From a checkpoint of a small mixture-of-experts model trained on Wikipedia.
Size: 8 layers, width 256.
Below are experts of layer 4 (counted from 0) of a mixture-of-experts language model. Rows are named router (the router's row for the expert), down (a neuron's output weights, with its number) and show model dimensions 0-255. Each number is 128 + 32 x the weight over its row's rms, rounded and kept within 0 to 255. Numbers have three digits each.
Before each expert's rows: "comes before" lists some tokens at least twice as common just after its tokens as in all text. This comes from a sample of Wikipedia text that the model never trained on. Tokens count by the router's weight.

# expert 52
comes before: " of", ",", " in", ".", " and", " for"
router:139104144102122160070107169118139119093103153077089150140143122122147119099127190152160151127166167114097102149153154159103208105116132077144115107141165110159111156102119085135156110121132102117107129109098148087148160116128149099104144151108135138176100169076147128116113102146130113145129084115084103108087162100089151124155161141138210188103086147105089180135151123131125129081140157095127097116142134152112138054142175105125153186098134154136139151148171126105162185156172082093087143115133166193106130196129101109114138094092151159123132128155093165104101184179130098175117146122172070064195081092133168125090183078109158140164067152160130168092152136186147195115095138079147125081173108085091083129130133190096116038121176160099150103156076157166212110161141180
down3:114124136149086127110127149157116145142152144076136159163126098116126157127153119133095115100135130176178106109117140151091123124091166123139144138146135150109126144116126172130046148109141154110110145090131125184165121116144084100111157130114053071179165176158125176080064107132146166161139104135152119108124074129194107142123130150133149111086173079128137118142101114082171083163081138134057131110120062090170112172121154136105080122132162150090150120127111210179091134132102092185122101089184128108143186083144115149181139119125152119208142129154142088134179132101145112111232109110082104085142080144204107153048108134084130059123170081056112100082122047123100158136137148075158115088156117113152116122093069077040103120148142144099146115094106129130148130105106137
down4:144111130138168104127064123141170144084103076171207123163144084153100103106168098173113132105150098136082054053171107087104074138098074152181112085119141115125092157098138177115144118168123068139172081089110137104130173073112140107110145148145170087149148148140090120101141188077135115160080139104084085148094140182141065102128131156125102072150166183137083144122167136104114127142141119109157106122120113167152126118185125124126114126077132087043062080091155128131144108116172076145102131158141102083103173105161183144101132185099118050060132094097167143129183123148145085124099158104140132142144125160093095121078092092103123166057153120178160147138146128122173091185077147117108153123122089140101071131173150094062134120119109145113163120153136143122145150154132176

# expert 6
comes before: " 0", " ", " 1", " 2", " 3", " 4"
router:126119123110095131119123163139139168105135143130201124132139168153188117116094176139182112121101093119172150078142115139131117138113115114165112142130080137149116130133124217101158147096097130141140093151179116110131149118142118146150174130142089135121090205094095175099152139126117111164161126100151086109150114132155103100122104142138112187129132100161146109128117128138106122051149133101193117133126109132132106099114131151151070171146148121118128184119180092135113129081140078120187199126120161096112125114107134177123051143180124090152147114125129203105141163152140136124168108108125127209136131137151102197131096125149042138110052143138153155108117111123096000186110117112108116108173229151098130149202118108130088151078110122124060112160140051085179135126146123
down3:176126115136083128099167099150100060090133148121081164115082169113141159187070134091167110133128090161103140084124055125111105131063142131154171115131157127134159098088111103111112131102108171136125082169165168166132064128152092133082136138139176134125099145102105102177133112185106119085143119155140145157127156129145081123162099087091115104102091119155127168150195131193149145165154138114156023150178149147104137074138157163133160099115131151157101122136144085092087141083120138163113084167087119100152107106105076136123155085105113161140112136096063123102149159154106079167153150136227142144106125119107148162117137130108094104116102192170129185135092106095110063133084089035114160113072139148056120176115179147126152055143147076181138148126101099155133122141163096
down4:104174170125155154110156077191121157094205164171145111078139211118160065077170172075182132136169090072118134160160144161072102120149122056095137175128122092097124097120125157164126095091097084069118118149157097115134192087101091127160133113177164157143083138093116119148101145114134096099086149146098144154167073105133089171174108107123149169172089090145072161151136103175100055080135136155126123130168114071107126177116187094108154174159118151129152153137172134111123077113098138076138161151107126142112106097135167079114122128136103125101121177072160112115126135099167126111119119158139149120090152146121148114115162111117111040068129105171188118111167124111151139141112186131160166124162136105115111063158157157102085117097227124148144154143116084151119115180129135

# expert 3
comes before: " |", ";", "th", " years", "'", " August"
router:115123155115169135139108096136143118146069170095188102162140097127073108157059090089142132109140108132159082135134111168157135105119135153153169165123143092115083157139140132092102161080151146070105090134224174137185170170101113050091137155099106145120151102098123172054135087127141153130113147104085102132159177120108149080116211108123204097096109101141112105098062117120132143133074161153069118129120119177115128055153121121122129140160216098101123137078165104167163079116094168195108147134110126133046122160180134174160136157168144114159127145102128092118136073119103138081130161161131076181150129114152176160166110101125075136141129150108125137169115130090140022121135171146160143122152123112141094136078127092107085172143115107100112175127122107187134145109095108
down1:126150188068147168156123130138181041114078122120150164087122111099133098143130111108116083120137087091122109168128069106100088098141079159151132129085125130123111128160208106152187128116109135137119129132147119110162182111119145109053127093084123114144134169108155064097170120171138077094179110172094128121149184128147122140097142116081115150085105137117176156111105130158139157099167092127142069088141174140137154125144121145156093142200145113181111181067043120157150116146089106135158184126101114163153143141176139164135154100101113135173158156102164089207141070124123118113137101128128091119110101145154187125114128095089071145133141095103083138208077167090144079116118161216160199163116130122167161127220157104118135114091140114099121113145149078168145139078141137
down2:091093137112164052128102087173142168140134108119145149091130162174117176100146093110183169123102140117129132116179124094113108139142114128112195152116115133131120145135098156114128119185163154122148143164113052078130185084114107141116125165138155154163174145061131151131127130117103113131132082146106159136092100106147170071164187218104148160159146147102154059143110170136146141094142146096101071161098055064138090097131139100135189139066137132079135121080101128194108066153174113153100152102082175130142128135128163088149135149134113187146200160110167146089102164155111127188131033165149106123066152121124113095207093157148178161123097130179111092094200176151100133134183162127084149140115091123148138163092152105097146115112171130143099156130155114093119119162134128

# expert 28
comes before: " a", " in", " the", " to", " by", " with"
router:133141122195174071164185107186090126088154138145143143102064080145100132107141110180134119113197105175170127115117122115124100172126163122102153146142092161098095104213137168148149145192123175113198129115186099134133143072172174107103097114144145121177144068147142103106082084053121044151130104081152129131155109105079108177141157117117136120121097145162136079189204135074108094111161125096126158139132090182087107098081032125112151111075107163142122151115126119159109103147121129151063096139070164103148136198138153134177127094088096164123131116136127125169098130101163125191108108126130111149157106129143160152134158144171094087140159113122140125167058064097123110126121090135143116158110061075110071163161098172165127145095108126158112125118110141136132148110138110
down4:082127091098165110108130151121144090104108126114083116134168158137139127140108142117062182155097107148123121148103114130160117164084177119121203113109081087133136110209115096082131111111084139104137144133080100159095117054108112145103058166093131127080173077138120141102148088163135115134142157166171137078099140112151095077197121113106164124162200157100132104149119103124157130128105101132215121121112124107086062102178075105152139145196129156109153067133153092097056113127115101184163038086155190163144122060137178150154094104109134149145155101129144147174151135121189152064122116141106215152113186131157088067140150119139106123139203097121160070106131133192115127103129131137156093137105134153096108173144121131089134155164102106171145119154101105133173128129166137
down5:153152133106186146076149175116116156132059154131155163126158128143076128129151157074143104111160087114084111118133204107112106107151136092104129083112125204119156163150178102131205097108087151101112171142102090144071151117155120113151146103131148156139113135123094092118175124147161145137112169137099079122131049093126098165084137109069112163111089140130087142175141149157136052102178151164112168141177145149123078195139142089178108138104123175118124107069097147156160168060113121057097168117198173081134082105129161189087138132074114190153086171130107104061102160127159121120075120145110126146115124133171096137090143156159104126151113136193158075147170127144164131105077118090162132152203119158113118165152111131103089130152178112146178134139120141187103149176115094

# expert 9
comes before: " |", ")", " m", " km", "/", ";"
router:080152086114142157151118115116218132132125149120174138127104123129076107136095124082136084137102115023104000094122143079165115154119080186153129201120076126112095167106166113119131165156113118103128135118171126128170116169122129052030129120099120093115156198143087113068183099157074108088090123167065106112128135130129123108148184110190144092115112100096098135087110128114155142177129127196123149155118123076149157113102146125127147120163119123120117127085087070161112106114110135141168100119122138129120142151141141111088184142139046122136180089072179116123050082137104113141097153162088096153172145123140117136155162116121084146126139162150114139136121141117120133082168103124114153181123088126122066095110154078139123077138109115125146141103071094109117091134172160
down1:064173100138103118118130128113075163096108052156093147055088127116147162173141147092127161142104118136114165121116175198114090104120130175126113111109115102115090120107104197122083166145140187141170130153091115093194157160212091116097139072183172129086105160099099089122132135132182184108164155101170119145163170117061094050112107118155080073127118130087139161108141096125131163156080122089153146138097133149146145158122134153152175135143172126162118067090105149135155055124153130096148122101105114174158135137111142089112121176170108125161133162184122120088134081154169121057143145159066141178143136114150167182127168128135107109116102110133093135109200091104113137104066133157093123070144139132095155129075109166113123096144141067142204181123092106089124126163094144
down2:097129181150188084136171109137151118173100129148144129125164093134153171152158106123163141171132079179092144131107130128126109090123108118099112177160073107128058101145091102148117135121122130092117108106130147090116114122155116108058126142095117129081144126136095168101126132128188153082138130146152145103129065154179093170167133137196112114116085087131113082090123147163148125181178128120087154145173145120113193207120105153116137050126142104128140139164057151147122121186112115153109137056156115102091120133197163142143141169185144124105106117133118167129138085121085051119123091115092145157181087193156200209128193093119130119089104141125105088143104145103125122184109172186099156081073113085142154139209137188114088126116135158149159115127119159090117116035121141

# expert 55
comes before: " the", " York", " birth", " his", " Representatives", " Fame"
router:102163119181152094084097162141158138175153131097164092103086152075146096124118108169158109143150136130127153141140131133122179095136108124104082147146133057106135105118164116134165212130153128152104195127120114135157132141139142088042120157152136152172207168085163138114118100105148166108082131119093088084105059161139115147103036089083130170126169075114170140079102115088144160166112144138138160111188136127126081140231178085156157104157118107160069165171084156118104148117103105149103166120112156152091130130095148147146114039104198122171136167067124121109190114096133107116116173172126164128071127151124116098172141100147109113126116105110146122145141170135156255141107112116133126141183101117136126131122154113126158094146168120160127096090145120117098087089119125
down3:112190068141171111138148113104113103092153101158139169124143109148124127137162143142134082168130169115149161145159180101114068123069085067120138154087145155149143141139105150146111190114149091180163126157102155073138135154107124141140092111208152141122132147119094098159103122069179173115160151047151179147104112094128133124090115118100123156097176152082154094147123126088159139114180140143136132155087040047158131165080105116131115108153098107121078073120121118126121060070134154131149136098137083090115176194136137158157101152158150097110136141086152088178092076171070152139069133137164106135080135144092143090116132103148088042142139141162158097119168154098113194069092136092134176087135106152134124177090111112121113196077161109124197128172184140139124157113148139
down4:122079163089105140156087147143175158045154141123118152125098132157050124136154148189152139128169119164131074127186149103111112102135172083160164092118178085142138149134108147120140181112065138152134110132035173149122144135094102158112170106085116085110110067113155139097114088133078091136103131144135135188084163152119191083164155120098192152091119152084120138126073115127114115148141108105058071149079138094101107141117110085127093122138168109103177140118135116114098101125174060125137170124111080199120137123170108102139212146117153180148123128183141139105085116123093113129156147141167107114067094095104159136095127100141097163144173131090118099081119168136154079111110093082148142122164124175112144093038145142108069125178160123112134114082097094091187090116189156

# expert 33
comes before: "\n", " ", " 0", " —", " 1", "The"
router:138116159141153134124160145106166119116071172137119090146124153133131102151163137150135074152111087036151127080112145169155104130143168117115114137149062096107120126129106154171166124094118136149123123135211122090092082108170158138142118126119138126157157131170029115167137132140116093174133135147130151100127145112087138126158141141102093125102153159124109123107138164183126126107169118132154089176149111113191169158121075136141124123147133065085073140147147128156115133139166104066123064085138098134105090127140061245154081130110130063157142128101110191142135155113116145131083118117155174215143127169141139198093225113146096092096168139151095148069130058120081045139142126096152083149158192109147132093195103142154110133172143129137099110087175089111128101111106151
down3:142192112119115118173101133100167162081096102092168102113157122130081100153170151149146137106092143103102071122089142102127076118123127174165150126135122109092124125140168139164122097088082115145106124110147142102115128151110101173109131171021138061098109096123131164154126196116129130125151143143112110092120141233132125114107182143129146136138115160082120127142106110086125081121190159095105203132137120130123113169110172142190084160162140079110198138049113092154137169177084200117102154084122172115093149158124141143105106142152131143184047154151148114126113136113161104150175117132140083081118137158152124149131173126180056136157079135103117111137177102112096137194115168139088113079163137072141104082198128160143156140097162166157184139071184102100171083108143134
down4:123093138084123067124129107164083132091172132189154096143145183124175118116082119105167137128190138132114178145079125086162076129100100099095230153160157093154139128095146147096117092151118132096100132137147180170134136113117139173128186076125153063148111098131119084135109082134088183157091150140119170228150116081176123145180125138108152127111093125090118142125101132159119122106054073130141111135109118168161136142133170115149170186192118098143108121111090122089158116114208072127094124166101128144155081139111167095071081091087136165128122141168187136126099122117181123134131115103068081149091178146118119110090149138139151132147138126154130165076121106148124171068098100151105131136088143121151178063223139100163098118126082133120148127133093175134099087184079120

# expert 32
comes before: ".", ")", "/", " a", " as", "}"
router:084128148137095111125139142085136169159169118159127114147090145089137143151149100108095099139072097114132108126108124075114121169148112104148129114139150100173176087147154136143040140085105191159136112146150176193129149170065222093120130122091098138077135127130145119192061133118105119046116114110204150085115110078142068164110106134141115112102127096147164102119178173081037131155141137121135101175143097129131134107065128110114119168105139172127134103122147138139130109081119100125128117143133053139112120181162161136111176165175136112095172048202148136145137146161129098113122109153129092159123086112137123086131113140107135152101183117052133096145113132159118101110105143104142158179141160078133090143129132101124191154121132089148146156127049182149074131076188036
down5:099142168146132146144095080156146130149115157161120126175104136208151109114082135130091125108099130128146150168167087119114117132144152076160110186122162113050120074120170120112108125160123090058160115142142143193151132094122085114151139105073124148148121154130114158156121124107183112121110099121143133116102180145097129162115171087099127153090106156147124133132141119170179158121095091111079169146093111112180089130161137123163113146132110091152113133124125105076116078182115208112102142156176141067045151121186139163161139135172148136168130144121199122139197113158125160124126082151120146177171093166165131125123100101160104095126140159165099110121237131059096125074157166118116085149093131130136140133000137134124157102186132174112156108185160141185058128185130129
down6:155048109139121111115131150091094159126121182147089123113117132122175114128120126139145111209114193108090118110142097127136143091118143130129133066148119125118129135099144124113086176087157204114136136134126126122156113168137148082113122128124070173181116066115125112158146107116121120115197154146144200098173098063107105128157116100089087113177221101072129072137123138157117117138085146168073143148154118140138165167078113187157128092106153182153096100138166208083143160118116218113140083088141077118153201148147146148148144116101149086129113141153152084142106077154091126117141122148167123133093003150126076124122098158112119083137152090062149124137058113138131114123101097182123121112175130122169110098170163175149112132115143119143126109105178187145160119172182110

# expert 26
comes before: "-", ".", "ucci", "N", "S", "E"
router:113115097113076174157132150100130152147130103083131087169127173107172110197113124128089115155133131056104124153131113148157091113107158093101123135160130089143132145154166110105093083135102147159113143144080107104111126124103209107100125121133092147153082170117103180109139160149150087144179098129148159087100141131096121102141092083095141081110136066114147104132142143032104148059163099156133131162105150100116157250160127115092079111140143127130142124170077139110093095120100137152151076149095137145117103141162127165193103166155120173105104111160145128159108104127149101108166141140175118159086089168133158139127098176099137197098147134114176133124161062126133086134086201171088049128129255083114138118134124089154187091146098119158174139129094121122148133077120062
down6:120093177154187153130129144155075123148130168098155126113154081103148129118127203106101129108123077138146181055092124146097177156151135106113182118067115093124162086126066112179177107123133161091131122132180096115134127110104125126154062112092089135083144152164097178124123151059172140098131149186108122096147119106134181140179128169155152150091095110128074138052150111155164089170172119137197123143125136174119112138153140162092151129145132129115113153134157107082157180158129141074173140136199157102145153134115044085178111128088139147143094181153143123142097120023145130121060127151143160076163136153118108135100101103096142117097137102083138089136169117155161121054139158161085106175128128094112107132163155073057115129158124140154086109180093116162104186088160140
down7:106076090115130083134170133110122141188091141096143092116101049148142113141138138149078103091144120100112116129070147130152067142147054135121155183109087084121112080139158116126132141133074183103142150112089127144127159140109112076137104129127100140132138128114095102154137111105091092153160151134046125110166118152161098112149118147130151179110078080115102127130107120206178099135082166078184123129199148105177089073102168136140152119138169121181170172081100140086095083095180128122126147178097124109102115093119127137171150191171075192119124125101133179058117160161115168162156125145150123131123192125129151168166126172089095178136067126186093125116150130156095142165079086096133129149140104130073115146127142104096157052151164138132172066084144086050095166136124088

# expert 63
comes before: " by", "ing", "ed", " the", " to", " with"
router:142099100080205136194152085130060138064153127140054185145178103184122105135162059165128117158125167113208103070131153138122132224161207140127111142124147137162118125118190120129166141121137123126136094159181147089126133135138118157074102097118154151137103135108124138100138134134115124134103142120099087100131198121091153142145106107092227105120154145118149120108148112068101117096088147116114137098157153138158151107094100128153103115088119118137083176163101100158126151173174122135206079152123144132143105152095137100093140093129142147228129128116093148131146136173119140135155146140116142150127125116135182076135084172183175103178121162142104153132145109101157218121121133121178120105140132123089112103142098130139134175132130131158073129085125188154032162184073167
down3:126091070119142177162139164129098128108095129178135141111080130101140082174179117196130122141060160099205125145149136127123129161104160055102093132124148176174146107179147163116109125146113157153139172045102134103113121097102170139168173159126118145130103134167126180164152138162103154127100156111159108083132145087138169127101120136123177137190179146147094109142145092132118156107191114154021135075143135112151132211095095089092168152095100154100137133152172140080088130103124166113127185065147087109106104039159058185145179140131162155122094127110122106111177136120110108100173130142086119109104156113143104151138119164157141086186142090132137174192148068112114131127117091150128113153135172134127117134135111105130083129081118208155080124135190136142082143171123178
down4:183120098192082135168155185150153166116129064128154126159096159091104164146110117137152174112119128097115175160118112121172140165132116114185121140143143155171121116164112128111168122067121108056128176163159149131134164182099067155129136159136156120078104143104098114123088091122078182138128109112107102131159128114151165090098131109119093158156157086142112139124103134177085125125070164207104129091110093118133149121119088129182109125140072153107093114129116106108125149135059133114070152139125120129087061195117201082104165143164118148152136180195165167108136113143148087115133065086170133164150081172098118158170143090113166129098116070159130080191143155153110085167144147109129151147164117102144134205083072108128152130216161049134165123065128118152197123119105140

# expert 58
comes before: "\n", " The", " In", " He", " It", " the"
router:097163106145095116132124122155159114173172187083194064120153137115143125140059112106076164077187074107165127102112158163101141186129134096157120107138152183089150096139150138156123152116144143151141184144103132117160073100122152180103128117133167164090164072156172117121162134160102118102080111134099126119111087155132147154168075204132068115170108107117141114104172127130163117199126104123128067124138163118134134164145079155194118068104095099152114136145061126175165093125117137184034116106114073130170167096129134103135148101105100141124142104101094129107079137111156073112126089114048097157083166141130105111104184179180068170156117126145188171111131118152145136135124126104164124103147166157162162123092095137143121160105158161207119092111159128139140050181110100
down3:181073091129125106119024148134095121091192124157215102088111183137102136184126133108139097073109124170133084094131153135156082168129135111079115138164099146102141168085115139165148119129090152112143142117152101127191126093111111071117103145087116078114160191108109137158100110143157161088145079113095193203165150103133060102104125131169118094153088120158165115128174140000154137134111134089200110178100134130121144134086160068136118141069141114073106131082165147127076124061090139092143180116085139112140094070135081102140116075166155111115131155101182128137134104136097077178128139159125137152133136086171141110120139140093116104158159134116166128113105114126177120131107145109141134158120133112172125109142175108085161125179101104169147115086145115119173136166131095
down4:118096119112133216176098116115181150172167115084159062128151100086146086146118165115121169167078093100067105154137167228130083115112084170176119118147139105124139151081102115155102116151076094133121204177126143131092167121157094164115199180104190078151173091137105114076169179159158167098122078116126121161102085144175094092143122118163144114063125114144096140100114102122171136126112108144150127156156160070148126223161142156150118088123202135089124136112111140128119156145079126109138118075112128128155187158155119062131094141209153113128094136084142092101076142100126118073170131150126102139118089183106158097165086192104100106150122190105140161102121132141131139123137141179107159132072142107155119130125106108151097144141121134128139080097201112166130119138116120

# expert 27
comes before: ":", " time", " American", " name", " year", " career"
router:150129132105092121148119118168105135110076152131137112124096129165151176150110137106178124144097171189079148172182168100143117107089096096171101098097202108110162106106155126173246174142152142152174123097086067182129099070055126074135103161113183093114092128080071148122132083085117143157163125072159151177158110100115128213102118152125170140083156089145126116185185111129164138154147139109139156159124121126096120055158156136086143127116092157115153140179157141137131139134130119117172146121146117154137108148175080111142068063171137175100087133156103159169094106141109138141139129116124119034127133170129177166120175118144145132114161098113105113147096146109094115086094095068165127117156091108078067137134193088196135115157144114161135144139090149163142115158169132
down6:088103101133156111132141165172056179097140144132151127134104158108170109171164132120173116122082129121182170082041091123170112119125144147119121186118111132041106118108092146130181135139222125082118103119126144131152100148116118060147119077117144150158088121074130081167136107116140111095162132112062114161121109136076084130124109105108142117090133138166038137120115168085124139164179123112133149115149144124138154170105106178148155145133073172120113109071123136139120134058066146169147157130099162164118148071108106178118113129083155071109099161137093111156140152156124134093144058120132139108077125088111159177121185043163083132151044116110124123125148147132125098152125139175123090161152160133114014119170116195180104089127098111098125172107124135107089100111138133
down7:105135138054130119161108186134102073129171164049088178152129134136132104095106146160170124217135150090138148113099124096139158147126103098128153126194113160121114111103112117154110048145156194153142163101160140132091109158121121158134136161147133086139096146178162109139156150170080194151132152133169185093097136126127171126111130135173145122151091153167094120105105094126171157141104182140047121153124162145112126156112113120155185132137157155139158111186066100144112139101141178103159157122119205148123110183125103132134096114194143140143188160156122191115129120168131163125129110128190134182109107098129144186065155065104109150115106080144123171196136130126179138105134087129169129070155135181140150160062103168146129081218079137185149115102194130152099130150126115

# expert 19
comes before: " to", " in", " as", ".", " on", " by"
router:145150142098137085098165141158135114096160122143126133180146092159122133125217124149148097070115129120128152055122054106157120165122110148166147124141132191127107152094107176121164121137172160116165134109189143087105111194124126175098076178135126105108098055165107122137152159125059102130069079163142140113153171139168170125104155102071148134119144172100148077157113162173103177118098082180114120150158115129106095036109131049120109137068079137131124156126149138125139103130118104123139175141116182098062087196124157096139140082168135145079151144095147123098097151128088114146177125118181151071122097164122120136123099167119112138159183114107138149151117064161147192091166129109141217171108050110162134089174126144124138157183118126163118108160145170144166154143149105
down5:124104100141233143108116123181094143117143138152102121087132143123121166147122153142131161194110145112060132188140109050148114127136171148121114172124091091178132094154159103078162172142070099113126092152160112130132113110203093115117168171151129121090151102106138185174161110180052165156137159072179059131111112133103104138126153120121116183117102144111164157127134106107118129135132077115143168112124135097125106196111170096142118151123144133135107179066142131144075187123156146158107152098095134117111103143181162144161175143090120126065080123212124150143177144118061120101145143143087103124132147172168089093106072083199093165134141138116116139073136208117128093162081150034106169136148134117110130128071150148159103126159134124166121103155134173091123085149104182
down6:170152104138184067114126164136143184172118119152111126094148117092082056106114124119105096174165097078093137160119125120125153082129189192088115120151085143168160109129154113172135108122100171087138119173127112106160130066110120189154125151098163110146139062086144115123113119107119161119181140104077114163097106054112110206084131133096121185160135098159188071132153149126146071131179171190119116063110159150128148153172121123125123115177111114161168116165121097197089120143066106143101102141129136160075146134129114131166090093094144080112151137119078077135113129116154115098102108121079092126104185110123088154159123068154157062111124093186121124153153183205112182097125131140116136107109156146128147084130095181176114154068129119166106098098121101156100101078101198

# expert 59
comes before: " of", "s", ":", " ==", "al", " Minister"
router:161119140151112106128109119133092142127076092154067165125161120149123111046137165103110131152117112109162062156139139194142109125140178078171139101151117194151157132112147151156142128111127149116101078165084128133109153071092086128113139137113193125064093096123146126123167107164119152160137116123123105114131133122170157126089157107118147166019080075158150136105132152135113063087095129088135126060165168110112145106080166116174119137079089126132100210158134129164115202106164091130110155156122095146125121103150134088073148075117162199069138122117122158110125136128182092152166170098169113083101090103073150175121124104086124176155116115135098107101181137096147189053103154080145085067100119169132144120177127083129134132142210179104122082139098165116151102082120135
down3:195103112128124139158153098129135152134132085133121126156066098169172074101094119155108138117152133136135141133099150135131096074098174065112111113106081093129137138077134110114139110114120157152146113106117131173103185147124133178111076167132124146120166179111138109140152145110120073070156108115184184073054131144068160127142069115090090162123118218104173181071193147216142041113089147152154123134120128096149141192085181120109109166100185040122099096112144126183177132126134116148178170141124148079134155086102126130090110125071131141137163072080097128127119105132095136130137120183139119093112119078143135161131146169133122114060095084151102162123118121142096078099200137206105124116135145157058165132141075147119124082078103127104083142137126120130126142134141109
down4:139128182142128079148103131141130089131116162070087172172087159111106150098125055101075150138135120170148087092135069109118116113145134090035117195153180122181118085126152150144113165163100030152140178113142139164173101174075153160145112096124152218135185132146160150145105111154071133188125118127164118124092150146120193123113094149117139150087155158086148121131102118085131155160114107118053129102075113135169141084109127100084156178113204098065087134144095135109168149114143167130105153178128136110145072150095142158131127171177135201122141140110150130165138127138110099087128122131130070127104143129083106131119160119064137114122143094167101157188113109160142141108188145042088077140074141126128139095082139094086085087130145169121144155102115176146116134129111104

# expert 60
comes before: " the", " a", " an", " \"", " well", " his"
router:164122134140164107136151121111107091148101189185187134100138098125111120080141149140098159112122113107126108095160158142109108158144138105150136148136060146156134150106150168098190082182163180166108088129111141078106109080113189163115153102096090110164139101103163054125104159135111116158173138091136149079109114153152124177113066122142102135076118083150146186176172120123158156155160144184138118131135128131103119208101069135180154117097108147133191011073080196185215142143155101134114148126069111140164165093140123116183127116139107097131102076118136117132124093099149185133121150135107124139131150139117115142063140108121069111160116118063106141156161127185157176117066110187157118125131188151120177168121143186151123130088102179171138148116168128138076143157125151
down2:148093107128072119184130176161122085097142104108096132117118139151127161119116079153091130146074103193076094107141075138170106091101109129135118088097101125162116178170188152141118133099142069100143141142134142129140116125125148129125141134074178061139144077166149195081104113136124109150108144123138114102094149143118129080153133185117142099120125177134132120078062135145073090190141170128000151177079105168128129093095162134132123177128182113145144052137110160136093147157148190165180131102129142125115132163095121169152110146134127117084142112176112166119085143104102127125153099134154152128131099114049150151093141091100099121131154109164094165181108135110144082107118135121154172093098162102125157079127140114141117146171077105105094137106160088069136140198149121
down3:111110164141162131117090098164090126133144087149114175160127115104112103153125097098176066072164112141178140107109128160173161170099111136096138119168125146203106142148108133108109149092135216142137147199141102137111141089147148160077111138106209132087099150129162120136126085088122141088110061166151152148109140143142146110177165086123110160110146102097157076112109194137073134151093079129117096116138122107185143153117116147091174066155110156146146131177158104096142112169155077118118093155088121152161090099135208107114158088184180149152113024161071107143163116111116182080194110093135075157178132106135098129144145164105095189139140150102101172093093130168104098121148138163148104165172156100145143140214183122100146111100138112124147165128084210122108129138150129

# expert 2
comes before: "\n", "==", "The", "In", "===", "-"
router:106116124081076174175128135077135096187132107123115079117133113081113124178163091093091125085124104046103117124146175085130123132138201124150152115083144142144116113089188117144033068114107105155121140135068160103171145154127074133147107130130156171101145178155126114139122119144072156072113138125127104127096120191135176127164114138108102081194136126086110192095084181165116132109132132158093124134099182107133164091131138098105196104065151109099142168148067132140165124131136144156087076151134153108108090135127144168133150193136138117100142104106125085127207153074154101183108102133066110103115098140121112132066181145046122099149177147117135163163160149134149091097134144132148086153127195138143140129127084187111107104123110195119119088107127039119122087144143080
down1:137169146138158185144116136160111164126099153140149177094102097137149126167136128100152070096136153171104180082112187143168086173156131102146080190155107150136133157142163121161119090106136171125089131108128112084129135188169171140099153199126140131097084126129149113123126126123143084177140145135104164104141143112119107097127103110135134141171112122167151073069142121098115163122190170153138164088148093210142116123160139157108194123163128127118106105166140140103109119144186131128193142162109146127151198159117114098192148084148179134173125173225173128111086101102075136169080125073217171155157109168126126062039085169137105152099116157083137133131108155080193135117119158117165097145114190093129156137158125093117096186166135097138098103174116124070112098097119170
down2:132145175137104102175080159106158113110135126090139153133142203076098134101094090202174142131108166192123093094148163135135095067120113108141091108130134158086121150146140078107150123124096147150148066109160158146147121174208135119106138134151127132136150146136102122087111139130142115097110081123113138160087146148145095086178103132154144115173099114101117132100107134176156163129148111090064124153135152131081164119164172118101153118182151113138153136074136104083165137140106051134171139139119134161141178124196103092109131092117179108129112180103184156135082040075126138169150146093150139139133139124097171137123084070133131162126149160153094141142110103126158186116115106114108113092137094145232096113054178086128084139121086132023113115120192109125181128022120166

# expert 12
comes before: " of", ".", " was", ",", " is", "'"
router:161098178137123156140064116127143124131115155123099145177162135137155105121086139137110156148173125225145109147141153201100157107104100118114113109162089144149142128119136120140114145135161133148164085175155126109125139145171079095140138102105157083154117156153121115131094162151108162159109077127181133122149167119097134124140093120145230147138060123155078164121140153068119103102142106087101058163113162150143104034148126148167113174025173107133114162130101102138171175127162086128125103097163129147088122106126111116175116106074175090134158086191123082114121162128146135172126143082121127135116093150133130122121202093091096138152136102152183145081108056155151221111139121158166093092160160134111078114168140150125119134108202170099138113131113197186149115195095187
down3:141177130166169129137094114121082147136175119109108136121174095134103067106107134142124119113128116096142133083138138136101121145161136095123157112119090091126159122158117122081117106145112114140131092089086098150092122150068124185054134163149148067173024144103181107182112095134085139157059168166120061063165146123144132160064075068130122137083143086121120128123174131150107112171129128139213102155143110142100100127124150078175179105156115150115102114156142125095120115184161007169138133089136129170106140129149168196121136112117118123131163133120125096132145185152132136140087131153117158197163163178113125149114140147137139105106100144156148107131162110165157147098111138138137128033114151140159097134218106139133101192068139167176079181184096135078104123148115162
down4:123128144110150146078109149116084173149081165132171194162081140106146073119070092135141119122147097091147151126074118197122109119143151091139080147106108136156168107075095065096165152160153154096096143134153120135119095119142113161155122102104137113153134113088115155152174144123185151150145125113134147084152124135156100195097122088103151155165060051113131126129186117091164075130168170139111060080155161148112138119055147138116111110178096110130087195128097126136115161148177158101117091109108138175160143062103103173145092081135140098142114119160094053176192179135133107159125143108089120116152148118166149119029129152159137129127096116102184107109105140162086183149204163129123074155141148056139159145147121133177158096154147054109107108129129144162076131062127155